config = dict(
    num_hidden_layers=8,
    hidden_size=160,
    n_experts=40,
    experts_per_token=2,
    d_expert=128,
    d_shared_expert=128,
    hidden_act='swiglu',
    moe_layers=[0, 1, 2, 3, 4, 5, 6, 7],
    router_score='sigmoid',
    normalize_top_k=True,
    routed_scale=1.0,
    balance_loss=0.00221,
    balance_bias=False,
    n_groups=8,
    groups_per_token=2,
    init_std_router=0.00715,
    lr_router=0.000987,
    vocab_size=1684,
    norm='rmsnorm',
    norm_eps=1e-06,
    tie_word_embeddings=False,
    optimizer='soap_variant',
    learning_rate=0.00863,
    beta1=0.95,
    beta2=0.95,
    max_grad_norm=0.5,
    batch_tokens=65536,
    max_seq_len=384,
    train_tokens=504700000,
    max_steps=7702,
    dataset='wikipedia_en',
)
Below are experts of layer 3 (counted from 0) of a mixture-of-experts language model. Rows are named router (the router's row for the expert), gate (a neuron's input weights, with its number), up (a neuron's input weights, with its number) and show model dimensions 0-159. Each number is 200 + 30 x the weight over its row's rms, rounded and kept within 0 to 999.
Before each expert's rows: a language model's description of what the expert responds to; "comes after" lists some tokens at least twice as common just before its tokens as in all text. This comes from a sample of Wikipedia text that the model never trained on. Tokens count by the router's weight.

# expert 16
Description: Prepositions following nouns or verbs in running prose, chiefly of, in, to, for, by, as in Son of, elected as.
comes after: "ed", "s", "ing", "ated", "ation", "es"
router,198,162,197,168,172,186,217,227,198,226,214,219,206,204,159,193,177,212,205,180,217,72,238,223,164,151,225,198,191,184,184,204,197,174,219,159,242,221,172,221,209,149,188,191,221,217,170,236,259,250,215,191,184,209,230,192,233,241,234,230,204,179,229,230,199,197,206,190,188,171,183,216,210,206,188,181,193,218,157,237,158,121,221,173,162,220,203,233,220,189,181,222,205,182,263,186,232,252,191,221,168,199,219,194,160,216,223,164,191,185,212,181,198,194,164,154,245,221,223,197,190,212,189,209,202,220,155,256,170,190,202,197,146,180,162,229,222,121,147,263,234,207,185,200,220,168,191,163,169,216,217,180,229,234,125,220,242,234,225,230
gate1,223,220,240,210,218,183,210,261,174,138,232,219,171,210,186,196,185,193,171,253,210,222,219,146,248,232,166,189,181,172,224,163,220,233,184,196,219,186,212,152,167,184,217,186,133,226,256,194,212,231,220,194,252,230,219,199,246,200,156,222,222,161,196,179,153,242,211,203,237,168,229,201,182,160,195,206,224,183,242,180,178,237,191,206,185,237,204,199,204,181,171,248,201,252,246,160,219,252,234,194,185,269,225,171,206,213,214,192,240,176,205,176,249,226,204,189,213,165,155,216,163,198,223,253,189,232,197,211,173,203,221,226,135,176,223,258,145,204,209,170,214,202,221,163,132,218,216,167,182,205,150,219,170,241,169,194,230,152,206,164
up1,255,274,164,193,207,212,173,163,159,211,166,172,222,170,242,204,279,184,198,261,189,191,218,206,237,278,193,153,242,146,179,219,206,252,196,212,181,238,222,238,186,222,198,124,207,236,196,170,177,194,206,206,172,138,219,165,225,169,210,233,198,209,144,187,179,227,202,190,213,209,185,158,188,192,190,227,235,204,180,139,223,248,173,228,221,198,240,203,153,206,213,184,226,216,198,186,185,183,198,183,169,163,227,190,146,219,166,206,189,218,243,221,180,197,179,237,213,196,237,203,206,195,139,191,203,209,188,202,187,240,217,209,197,193,150,230,171,238,141,145,210,204,169,150,259,184,193,162,209,151,188,211,165,209,228,201,198,209,210,141

# expert 34
Description: Opening pieces of words, especially c, h, w, cl, re, after articles, e.g. case, claimed, collector, enroll.
comes after: " the", " a", "-", " and", " to", " c"
router,111,188,166,169,188,193,215,230,238,220,221,199,187,218,159,220,167,206,216,244,208,223,203,250,194,160,229,223,170,174,199,198,221,170,182,211,202,235,136,214,201,150,206,198,125,211,202,206,176,146,212,162,207,212,236,246,236,252,228,202,243,177,250,203,225,175,193,150,247,200,150,204,229,198,170,155,201,199,140,178,190,171,192,182,150,187,239,248,215,175,162,193,196,167,186,143,232,199,184,225,189,237,157,187,141,164,202,198,168,227,234,146,180,206,197,232,217,184,224,205,257,192,180,185,210,240,193,238,157,164,220,212,181,216,215,212,215,206,188,217,179,245,194,216,209,143,199,233,219,171,231,178,234,236,200,171,269,216,249,204
gate1,191,204,225,178,159,236,169,174,153,262,203,220,221,168,175,187,215,220,213,210,229,190,167,160,158,195,247,186,223,195,156,219,219,199,201,227,83,189,196,175,195,172,156,208,186,206,176,201,196,139,235,225,206,204,216,214,149,193,192,205,210,186,190,219,174,154,222,232,181,222,184,211,207,245,222,203,227,184,203,205,155,118,162,146,196,230,262,215,237,229,210,194,210,207,185,186,206,210,192,169,144,203,203,144,186,244,235,256,185,194,216,201,199,240,189,219,184,220,141,184,167,171,192,185,226,220,251,157,182,154,184,213,198,195,203,193,175,235,229,210,116,214,192,205,199,201,135,215,273,198,227,176,170,147,164,202,162,197,189,201
up1,122,232,204,153,238,181,171,186,169,213,206,193,232,210,170,232,246,210,229,140,201,217,228,187,167,180,173,206,190,190,249,231,145,169,159,229,227,214,162,207,193,164,222,186,174,212,201,189,207,175,169,268,214,160,194,223,190,219,231,237,209,213,179,225,216,215,192,199,190,248,222,226,170,170,206,209,211,195,171,219,165,170,196,157,186,167,165,197,156,170,206,219,179,253,186,193,201,171,203,248,177,103,183,176,199,218,159,177,185,199,203,156,183,204,254,231,197,225,222,216,186,170,175,152,161,227,201,207,160,232,156,178,251,175,189,194,222,231,247,188,225,193,187,262,182,255,230,214,215,213,172,173,165,210,189,176,171,98,240,209

# expert 12
Description: Digit pieces of years, scores, table figures and statistics, especially the second half of years like 20-18 and 19-84.
comes after: " ", "20", "19", "–", ".", " ("
router,139,177,212,185,117,218,189,210,195,220,197,207,175,200,158,206,178,186,214,215,190,210,191,214,175,210,269,216,194,154,183,196,139,189,176,227,223,183,243,225,215,178,210,186,234,225,172,210,254,222,193,132,173,264,205,191,190,238,262,222,238,214,175,177,294,212,221,152,232,172,187,225,212,174,168,188,216,206,193,212,211,149,183,150,196,180,213,235,237,158,206,200,189,175,209,134,249,196,202,212,207,180,186,235,202,193,195,178,148,227,192,199,188,179,155,208,223,208,223,163,202,197,206,218,191,216,149,232,177,176,203,116,168,210,203,263,206,166,197,235,178,188,213,217,226,220,200,178,264,191,188,174,228,211,125,197,228,216,264,213
gate1,169,137,200,191,207,188,216,229,231,191,186,156,163,227,219,213,178,151,167,225,233,230,168,180,240,194,244,169,185,180,219,226,163,194,233,156,211,218,196,221,218,198,212,237,171,208,268,195,186,194,199,188,196,194,205,212,178,199,205,167,224,259,199,201,197,222,182,257,225,155,193,203,200,227,207,237,153,123,191,200,196,184,192,209,203,205,140,141,184,237,244,209,226,175,219,201,223,177,178,236,140,223,168,195,232,236,238,202,216,160,194,169,135,141,191,204,188,140,231,202,211,211,186,185,224,215,199,132,174,183,205,152,161,195,161,210,248,179,234,203,198,190,164,187,158,141,212,157,176,266,172,193,206,124,233,209,186,164,223,165
up1,205,182,231,176,208,208,217,197,209,204,204,247,172,228,206,175,206,209,231,164,193,200,167,152,212,212,225,168,213,180,255,265,246,200,219,204,203,220,191,190,192,227,184,202,185,188,237,246,189,197,222,224,195,230,216,225,219,181,230,216,136,257,176,248,193,210,149,217,210,208,210,133,192,239,199,212,188,163,194,182,215,217,242,230,208,213,159,176,208,221,258,178,190,213,211,166,194,186,101,168,209,188,190,244,194,236,168,188,229,149,214,161,215,163,197,253,194,154,152,207,227,176,192,165,205,213,158,154,196,180,204,155,208,221,158,200,228,149,253,174,180,234,197,200,135,251,286,170,172,222,211,191,168,262,177,187,160,207,208,154

# expert 26
Description: Prepositions such as of, between, against, for, plus word endings like strong and large, in running prose.
comes after: " ", " |", "ation", "ion", "″", "ment"
router,159,167,193,165,159,159,211,210,203,234,224,228,166,199,146,215,216,153,193,227,191,157,224,205,174,180,261,214,200,186,176,248,192,166,233,181,237,190,205,182,201,163,185,177,198,249,181,242,224,202,191,164,200,236,226,219,223,251,267,175,219,213,222,197,243,212,181,180,218,205,153,231,226,194,164,180,194,230,188,230,170,155,184,145,182,175,206,250,254,184,180,216,169,198,230,160,253,237,182,228,171,219,174,177,157,216,214,177,170,197,204,172,167,186,178,205,220,207,252,170,211,212,176,198,196,254,146,263,174,154,212,156,171,234,166,243,234,165,167,243,191,243,171,177,230,163,210,189,213,201,222,157,221,236,141,186,239,239,247,218
gate1,161,272,185,230,186,169,209,169,142,192,208,293,230,193,216,201,210,179,175,193,215,187,241,164,237,183,244,189,224,165,247,175,187,213,205,206,191,233,161,219,202,157,235,252,139,228,159,228,152,203,207,221,175,218,167,160,162,152,247,197,208,135,160,251,212,197,193,191,246,159,128,212,167,220,167,216,200,184,228,181,175,197,174,157,204,160,219,199,254,180,252,226,217,187,216,171,223,192,184,212,239,221,211,166,213,207,225,231,192,216,193,172,179,206,216,214,198,220,182,239,159,234,196,197,162,177,201,218,160,158,169,201,217,173,236,192,238,225,237,219,215,244,211,143,185,124,216,185,180,203,225,233,203,199,174,227,229,175,204,190
up1,217,213,199,210,221,180,203,207,204,176,172,237,213,127,127,191,194,213,214,257,242,184,219,187,200,187,202,166,194,211,212,165,174,216,174,233,144,234,149,252,217,187,195,208,161,210,191,248,138,233,223,236,214,145,237,175,168,191,237,254,175,187,219,224,211,216,212,198,237,194,144,211,216,199,198,231,219,226,233,193,189,170,207,169,227,204,207,201,156,229,198,210,245,153,206,146,145,255,173,212,191,202,201,206,251,221,261,164,202,242,173,206,172,216,221,162,209,239,204,181,209,225,192,189,197,210,202,196,222,142,199,197,232,206,188,200,265,177,234,181,171,186,217,176,149,213,172,139,208,194,165,239,222,248,292,224,249,199,231,223

# expert 33
Description: Single word-initial letters split from the rest of a word, mostly capitals, such as Taaffe, Late Night, Pebas, Song Contest.
comes after: " |", "-", " the", ",", ":", "."
router,126,195,171,180,129,196,247,214,184,206,213,195,174,191,175,207,217,153,220,229,178,157,266,166,175,173,228,218,157,180,194,279,182,201,198,172,233,152,176,160,187,155,203,190,198,278,219,212,188,234,155,179,222,243,243,239,232,235,217,184,213,202,241,209,194,176,181,199,218,213,162,230,205,180,144,192,181,226,207,236,184,181,174,176,204,199,239,226,203,226,165,188,191,182,211,217,221,195,191,186,166,179,183,171,143,203,197,180,172,206,226,152,180,230,200,192,236,167,254,172,219,224,194,211,179,221,180,237,166,156,230,127,183,208,171,254,230,198,170,235,215,201,160,181,226,148,232,167,195,162,244,168,218,221,178,190,256,244,239,214
gate1,258,206,192,181,136,198,162,181,222,143,225,179,237,209,227,210,203,235,182,230,291,202,192,149,183,197,175,203,183,200,168,228,185,203,196,214,187,234,202,280,178,212,192,229,204,234,239,197,209,192,231,223,185,158,217,211,225,186,200,154,182,153,247,138,201,247,207,211,228,184,171,197,169,188,195,248,199,212,148,194,166,223,158,145,155,227,191,191,216,198,203,260,247,254,232,180,216,219,194,198,213,197,198,171,202,234,194,234,196,175,221,176,212,209,214,190,185,223,253,245,208,210,223,198,209,203,190,176,219,159,258,159,274,164,219,191,256,156,224,152,189,223,193,190,169,161,171,224,188,140,162,257,173,175,184,155,195,210,203,210
up1,205,258,190,195,204,181,189,209,218,265,213,161,120,198,181,220,286,199,184,194,193,225,257,223,193,182,227,239,215,138,213,200,188,204,198,219,172,192,202,198,230,177,126,159,187,198,171,222,184,174,188,257,228,258,204,234,134,216,158,193,192,213,207,176,217,145,213,230,159,154,244,194,225,222,183,146,239,200,243,178,240,162,173,169,193,199,168,203,179,183,203,190,243,198,222,172,174,180,220,165,195,212,197,203,159,204,192,219,218,230,183,221,235,208,210,200,203,164,131,184,170,175,205,209,235,178,195,219,136,192,228,226,157,260,174,247,179,224,226,245,160,231,228,237,173,165,237,161,210,226,225,195,229,220,192,217,216,169,175,214

# expert 0
Description: Month names after dates and the final pieces of proper names or infobox words, such as June, Air-port, Down-town, U.S.
comes after: "20", "19", "18", " United", "°", " d"
router,145,200,218,180,156,139,171,255,244,195,221,240,213,170,180,226,232,176,189,191,198,203,220,185,172,175,230,213,220,167,205,261,183,195,191,169,213,180,208,206,182,216,215,155,222,255,149,225,199,188,170,156,207,241,225,194,242,238,206,186,216,186,212,206,262,191,209,183,200,181,182,208,202,171,188,186,207,198,185,254,206,140,220,174,204,154,248,276,244,185,187,219,213,194,204,147,236,227,189,209,181,201,172,163,169,250,206,182,183,176,179,176,186,215,158,158,236,146,220,183,186,263,220,191,169,288,197,226,150,184,207,180,216,255,164,258,216,187,138,228,198,218,219,199,204,225,249,204,231,238,221,191,219,219,158,213,185,222,260,219
gate1,186,187,136,250,195,167,188,214,212,233,282,179,219,218,187,212,175,193,224,238,164,223,190,186,210,193,214,239,236,235,164,198,175,201,208,140,217,196,184,215,185,230,216,180,172,252,220,213,137,221,192,185,196,205,212,218,224,178,231,214,219,161,207,226,235,156,170,174,265,205,220,199,235,234,145,205,165,149,202,235,198,174,223,200,208,163,241,247,249,201,190,188,225,241,188,151,236,214,252,198,141,168,227,182,192,143,204,234,197,114,253,172,192,165,231,123,198,213,152,212,194,238,205,173,227,190,247,219,155,195,157,214,190,229,168,228,200,187,207,165,198,226,208,168,179,195,197,205,195,190,252,186,158,221,216,253,185,205,207,200
up1,227,210,193,219,228,252,212,166,164,186,172,228,200,212,195,169,160,214,181,225,198,183,201,239,194,157,157,197,279,197,206,229,241,201,213,209,189,239,204,174,210,212,179,217,212,192,171,157,251,200,256,180,183,203,197,186,167,198,124,226,214,255,173,177,184,251,274,165,238,212,184,233,212,184,211,195,193,229,199,173,226,158,158,197,152,268,166,197,172,199,184,242,194,167,207,213,244,162,155,217,239,236,142,210,213,166,161,189,200,247,182,238,195,226,228,214,170,180,194,190,263,194,205,226,184,194,223,191,209,216,176,219,231,214,241,173,223,209,246,241,199,172,210,242,139,241,189,150,208,234,204,200,219,203,201,107,195,184,157,176